{"n_experts": 192, "experts_per_token": 8, "d_shared_expert": 0, "moe_layers": [2, 3, 4, 5, 6, 7], "router_score": "sigmoid", "balance_bias": true, "init_std_router": 0.015, "lr_router": 0.000491, "norm": "rmsnorm", "norm_eps": 1e-06, "tie_word_embeddings": false, "optimizer": "adamw", "learning_rate": 0.00233, "train_tokens": 434700000}
Below are experts of layer 3 (counted from 0) of a mixture-of-experts language model. Rows are named router (the router's row for the expert), up (a neuron's input weights, with its number), down (a neuron's output weights, with its number) and show model dimensions 0-191. Each number is 50 + 15 x the weight over its row's rms, rounded and kept within 0 to 99.
After each expert's rows: a language model's description of what the expert responds to; "comes before" lists some tokens at least twice as common just after its tokens as in all text. This comes from a sample of Wikipedia text that the model never trained on. Tokens count by the router's weight.

# expert 26
router:84 64 63 41 49 36 31 34 57 39 45 60 33 32 52 47 39 67 48 50 56 45 39 50 49 29 53 42 22 51 60 77 68 32 60 63 73 59 33 34 70 58 45 50 65 18 38 33 39 37 59 63 54 48 45 53 20 50 09 57 38 54 81 16 21 52 56 59 41 27 69 42 22 43 48 74 62 58 36 80 36 72 58 36 57 57 20 23 56 44 38 66 35 49 60 45 47 46 59 60 40 63 51 44 85 58 44 46 70 49 73 50 51 48 26 46 39 68 41 63 41 55 54 58 71 52 73 28 53 76 89 33 57 24 52 68 38 76 56 46 52 60 65 49 54 39 38 21 51 54 48 49 44 49 42 75 42 37 61 39 46 62 62 72 40 70 34 65 53 67 31 67 55 57 69 31 50 50 42 43 51 66 35 38 67 60 26 39 50 76 37 55
up2:55 39 55 53 44 60 35 40 34 75 36 82 46 54 38 45 45 49 30 60 36 43 31 73 39 32 53 78 76 48 57 52 61 47 37 10 57 46 54 48 44 55 47 54 61 56 64 46 57 52 48 66 58 81 73 62 50 49 51 47 37 45 14 26 47 55 52 66 28 41 42 69 57 50 37 74 56 28 47 65 61 77 52 39 41 61 53 43 57 65 36 54 48 55 53 78 52 57 83 41 26 43 36 63 53 47 88 43 29 33 53 54 38 42 29 82 82 35 69 43 77 77 45 50 20 54 57 38 30 38 25 47 39 43 36 64 26 78 54 29 34 52 36 40 32 58 41 62 50 82 73 49 39 63 30 26 50 40 65 58 63 48 59 49 49 33 45 74 60 58 59 58 61 72 34 56 81 59 30 50 59 55 38 61 65 49 43 79 77 63 66 47
down2:30 44 61 64 49 39 51 16 43 40 56 43 62 65 53 68 19 35 42 68 46 49 35 64 56 61 44 14 47 42 67 71 40 77 30 37 79 62 64 48 50 68 38 47 52 39 46 73 71 50 67 70 73 73 78 39 40 45 51 29 42 70 32 51 47 28 51 55 52 48 22 56 58 27 27 51 55 36 65 53 54 44 60 51 44 53 48 24 54 61 53 59 89 58 17 73 62 39 42 43 64 49 47 31 55 74 70 65 67 39 33 63 83 47 72 31 49 50 70 53 73 41 62 55 42 43 39 46 30 44 63 54 68 46 71 71 57 31 41 57 67 40 42 60 61 25 47 48 34 45 37 28 64 60 40 59 55 33 60 34 16 31 30 47 26 31 47 29 41 22 55 45 27 58 45 47 61 57 41 62 50 60 43 45 27 28 28 59 31 78 38 36
It responds to: Nouns for places and table headers (town, village, site, Ward, Candidate, Turnout), table cell bars, and split pieces like tre-asures, her-b.
comes before: " |", " of", ":", " is", " was", " ="

# expert 48
router:45 53 37 54 62 27 20 48 51 44 36 52 48 45 35 53 45 55 33 84 42 58 40 79 59 87 43 57 50 40 52 67 29 60 56 04 29 37 48 57 32 58 32 10 62 44 51 48 38 52 65 47 69 44 40 56 53 55 31 56 65 42 63 65 60 32 35 36 30 42 54 66 52 28 62 38 54 49 62 49 45 56 45 57 49 66 46 48 62 48 47 55 49 61 50 30 55 75 35 66 50 37 28 23 48 42 40 34 74 47 61 48 69 59 49 38 43 43 39 43 69 66 61 55 44 73 44 54 62 43 78 00 59 42 69 34 46 32 48 56 77 63 50 62 47 55 51 72 33 48 38 59 53 25 32 67 48 42 56 50 50 64 41 32 49 00 50 37 18 61 40 47 60 54 57 50 46 59 55 36 54 28 65 53 42 53 47 56 15 75 27 31
up0:55 70 51 48 47 56 42 57 17 26 49 70 41 62 34 76 49 39 46 42 79 67 40 68 61 38 42 44 56 41 76 51 50 39 79 51 48 37 42 42 59 35 52 38 42 44 61 80 56 50 49 48 56 36 52 42 43 51 68 38 98 40 46 46 56 55 52 59 64 59 51 43 61 72 51 58 80 43 74 64 45 58 29 28 59 41 46 26 65 44 42 49 49 55 24 30 75 70 59 49 43 69 49 47 59 69 29 49 61 67 54 45 81 44 58 52 65 65 60 28 37 56 55 51 55 51 73 15 77 64 47 25 49 48 38 41 57 55 55 65 53 65 63 51 24 62 38 80 48 68 61 45 26 73 69 50 11 47 63 63 40 57 78 66 59 42 60 64 42 37 37 61 55 83 39 59 46 39 46 53 43 61 63 25 44 42 42 31 43 19 02 23
down0:59 59 48 52 70 30 46 85 46 61 40 75 25 35 71 47 28 64 67 38 72 52 41 52 37 53 68 31 58 44 36 40 45 70 76 84 69 59 59 81 18 40 72 34 53 49 61 49 81 39 33 41 41 44 53 78 63 76 52 44 31 44 42 61 47 17 47 56 50 65 49 50 46 48 55 77 45 49 58 48 68 58 47 39 62 44 66 65 24 56 52 59 55 51 70 60 48 60 20 50 65 41 67 53 61 46 11 77 32 91 42 39 34 60 35 51 39 80 73 40 56 61 44 48 65 63 62 49 55 62 57 31 66 54 39 36 45 41 51 54 64 33 56 38 43 37 52 63 54 44 55 52 45 49 59 67 44 38 74 38 11 64 66 60 48 57 53 48 34 50 63 54 44 86 41 54 58 55 45 69 46 11 68 51 27 29 31 54 28 63 33 48
It responds to: Concrete nouns like light, floor, wall, field, bronze, plus word pieces in names and table words like Singles, Win.
comes before: " |", ".", ",", "ing", "s", "ed"

# expert 24
router:53 55 30 52 66 63 14 57 47 55 42 38 50 43 48 64 43 57 27 69 33 19 33 67 50 65 62 32 31 28 27 83 69 55 50 33 60 35 43 54 19 53 00 25 39 66 52 43 18 49 62 50 36 60 64 37 54 63 49 28 53 42 60 68 43 36 37 80 44 48 95 48 48 67 44 62 41 60 38 65 58 65 26 60 58 25 53 43 52 33 59 41 55 60 58 33 49 52 65 28 54 50 52 36 44 70 25 42 49 66 68 45 60 57 39 55 47 39 28 50 42 42 49 46 63 47 50 50 61 21 39 37 45 66 40 69 32 41 33 41 85 49 35 70 64 50 55 42 62 64 53 50 76 53 38 64 50 49 34 29 32 63 58 35 68 33 59 47 36 47 63 35 45 63 65 40 40 59 44 33 77 43 63 53 45 21 70 34 23 18 49 70
up5:24 20 55 47 41 33 60 40 48 55 66 61 68 51 62 45 35 77 48 65 34 63 60 42 56 71 58 41 19 79 39 57 28 68 28 65 40 61 61 85 37 60 25 89 62 60 48 21 65 76 32 60 29 70 58 18 68 41 49 37 70 77 58 26 30 51 73 35 40 60 25 49 74 61 46 32 62 43 60 57 47 51 57 63 63 48 43 23 46 56 61 57 33 48 62 45 59 33 50 48 53 36 59 55 58 49 70 52 39 86 62 53 44 42 51 57 60 48 66 37 54 71 40 70 45 51 46 55 54 23 53 53 55 71 44 69 39 65 54 29 54 67 42 55 75 43 35 60 33 59 36 39 57 75 24 37 25 47 49 32 45 48 67 36 56 51 59 77 43 63 75 47 25 61 14 55 26 52 46 61 52 54 45 54 43 58 85 46 43 47 65 62
down5:27 52 53 40 64 61 51 19 58 58 50 65 48 78 67 22 45 34 64 56 60 49 46 43 63 60 44 39 35 38 76 53 53 56 41 53 25 50 58 71 42 16 37 68 63 25 64 51 63 33 40 18 32 47 48 28 44 71 78 35 57 36 36 48 65 57 45 43 64 39 40 54 52 46 36 49 35 50 52 35 35 14 70 82 68 36 23 30 35 43 38 50 00 40 31 48 51 54 58 50 59 46 43 59 51 92 52 67 50 71 32 73 42 81 52 52 55 35 52 91 46 54 44 28 74 37 40 66 66 74 66 26 35 49 42 58 40 65 47 39 28 66 35 58 45 33 57 37 46 57 51 52 62 58 46 45 47 40 43 78 35 84 26 27 62 47 35 49 42 32 68 33 48 55 53 55 55 39 36 61 57 51 41 52 50 54 51 70 49 39 55 70
It responds to: Infobox and table words like Total, Candidate, Apps, member, plus rare letter pieces inside foreign names, as in Piazza, Zips, Muzaffar.
comes before: " |", ")", " medalist(s)", " States", "\"", " medal"

# expert 45
router:42 58 30 63 75 43 71 34 48 49 65 63 31 62 65 19 28 39 69 40 39 66 34 56 60 67 31 46 50 74 36 62 40 24 34 49 38 61 43 39 64 49 22 46 26 39 41 38 19 69 57 33 53 64 50 53 48 34 27 54 49 31 40 46 62 40 81 30 47 52 49 54 44 51 53 55 61 46 55 62 66 43 57 58 41 27 49 55 43 68 23 39 66 52 27 49 52 61 47 68 47 28 67 51 57 38 47 58 34 21 22 47 32 70 66 74 46 65 44 57 89 27 49 46 44 46 81 47 48 48 76 29 31 66 75 41 31 27 38 70 57 59 54 54 64 39 76 54 54 50 54 38 46 43 04 59 53 51 67 68 38 33 65 26 66 75 49 61 61 79 55 15 54 73 59 39 44 30 58 55 52 63 42 43 52 79 35 38 33 52 55 62
up4:76 67 55 54 80 60 51 67 67 54 72 54 29 50 50 61 26 60 42 63 36 86 12 63 56 71 35 33 34 72 33 66 31 50 59 42 33 40 55 36 47 44 47 23 67 52 32 57 43 51 33 76 60 56 29 65 70 21 49 43 38 31 62 57 36 29 65 46 48 21 51 40 46 42 56 50 55 53 38 56 15 53 16 60 35 37 57 59 39 58 34 45 59 43 57 44 51 78 61 80 66 51 48 68 51 34 22 67 54 48 49 59 65 58 36 61 41 20 42 57 63 58 38 25 11 40 61 42 40 71 72 32 44 59 41 58 40 54 60 79 76 69 42 63 53 43 36 51 56 38 74 38 33 58 25 48 43 64 61 68 59 58 80 28 33 51 45 48 43 78 42 69 47 31 51 61 61 50 63 49 68 52 55 57 54 46 46 36 41 67 18 49
down4:60 59 40 36 61 44 58 57 55 74 63 56 46 41 54 48 51 51 65 39 56 49 36 44 59 61 71 53 44 66 51 69 57 74 40 55 46 46 45 55 54 60 61 24 73 84 63 58 72 32 27 37 55 44 75 72 41 45 52 43 24 54 28 63 62 43 56 62 51 53 51 41 76 47 44 63 45 30 65 66 80 34 58 41 26 48 62 60 51 32 37 21 45 24 33 43 67 61 53 48 49 47 63 34 70 81 75 26 41 62 13 64 45 37 64 43 42 49 46 64 69 56 48 40 18 53 79 49 57 25 42 58 36 58 52 51 46 50 88 63 53 37 52 58 59 22 77 88 47 42 64 37 19 48 62 80 38 51 68 62 40 36 70 16 56 51 39 44 73 83 43 73 41 45 57 46 45 38 48 28 65 52 41 43 52 61 55 09 66 59 59 49
It responds to: Line breaks, list dashes and table pipes that open a block after a heading, plus not, un- and years like 192-.
comes before: "|", "|---|---|---|---|---|---|", " Party", "|---|---|---|---|", "|---|---|---|---|---|", "|---|---|---|"

# expert 59
router:60 72 51 74 48 55 23 73 31 36 49 65 42 69 62 42 52 70 36 51 45 56 35 49 77 54 44 36 22 35 30 42 73 36 26 56 65 32 42 37 68 39 40 40 51 26 45 49 65 51 00 59 32 42 53 47 61 57 26 43 26 52 29 57 56 53 39 50 46 50 57 44 80 36 32 51 38 78 42 49 38 65 62 58 57 51 40 56 55 40 43 63 53 41 38 35 25 57 44 43 54 74 32 60 65 40 57 47 19 37 22 85 52 52 46 40 31 41 33 72 49 52 36 27 49 57 35 57 41 57 33 49 44 16 60 48 44 60 51 43 64 61 60 50 44 67 59 70 24 19 50 61 47 52 43 35 68 37 44 40 71 74 54 40 47 36 40 50 27 39 32 77 61 37 91 31 48 47 41 33 73 55 56 63 76 52 82 45 59 39 68 67
up2:34 51 22 52 81 68 72 32 48 79 64 71 28 48 37 46 43 75 44 52 47 57 42 57 34 32 63 72 49 51 43 48 64 38 51 50 70 44 33 43 40 89 44 41 56 57 73 32 50 52 42 61 68 74 53 44 33 07 65 45 43 54 32 37 62 83 37 43 65 23 41 62 66 55 30 72 57 35 45 43 53 45 52 47 17 71 53 49 44 54 37 42 50 63 66 83 67 58 72 56 20 49 40 50 37 49 82 45 34 32 50 57 39 46 48 51 87 26 69 54 57 72 48 58 32 68 43 37 55 30 27 59 47 52 30 55 39 71 43 63 52 40 31 52 47 62 69 84 42 57 59 36 39 78 28 52 60 63 53 54 55 52 78 51 33 25 48 65 58 52 48 56 55 70 35 56 59 58 07 45 69 47 37 51 52 43 63 40 74 53 55 65
down2:31 47 24 33 96 20 56 45 69 45 79 60 29 53 57 80 50 48 54 62 72 47 41 50 37 49 65 17 60 54 56 46 17 57 41 60 77 30 53 39 26 86 36 60 45 40 61 48 55 27 65 44 54 57 53 37 53 46 47 54 23 62 51 43 17 44 50 57 57 63 55 74 63 43 30 59 45 57 50 59 53 46 80 37 54 47 78 50 41 71 24 55 80 37 41 62 35 62 54 52 51 56 72 29 47 53 50 38 62 30 27 61 66 58 46 32 46 46 74 46 40 45 54 69 28 62 60 90 58 52 40 78 41 47 44 54 50 46 18 46 63 29 49 80 79 48 43 57 45 44 25 25 41 60 53 51 65 57 48 49 31 50 51 28 46 27 46 25 38 34 76 42 51 53 63 45 76 44 50 26 44 55 55 47 49 25 22 59 51 50 48 43
It responds to: Small integers and ordinals in tables, coordinates and lists, such as 5th, 9th, 25, 11, and infobox labels like Born:.
comes before: " |", "′", " m", "1", "%", "4"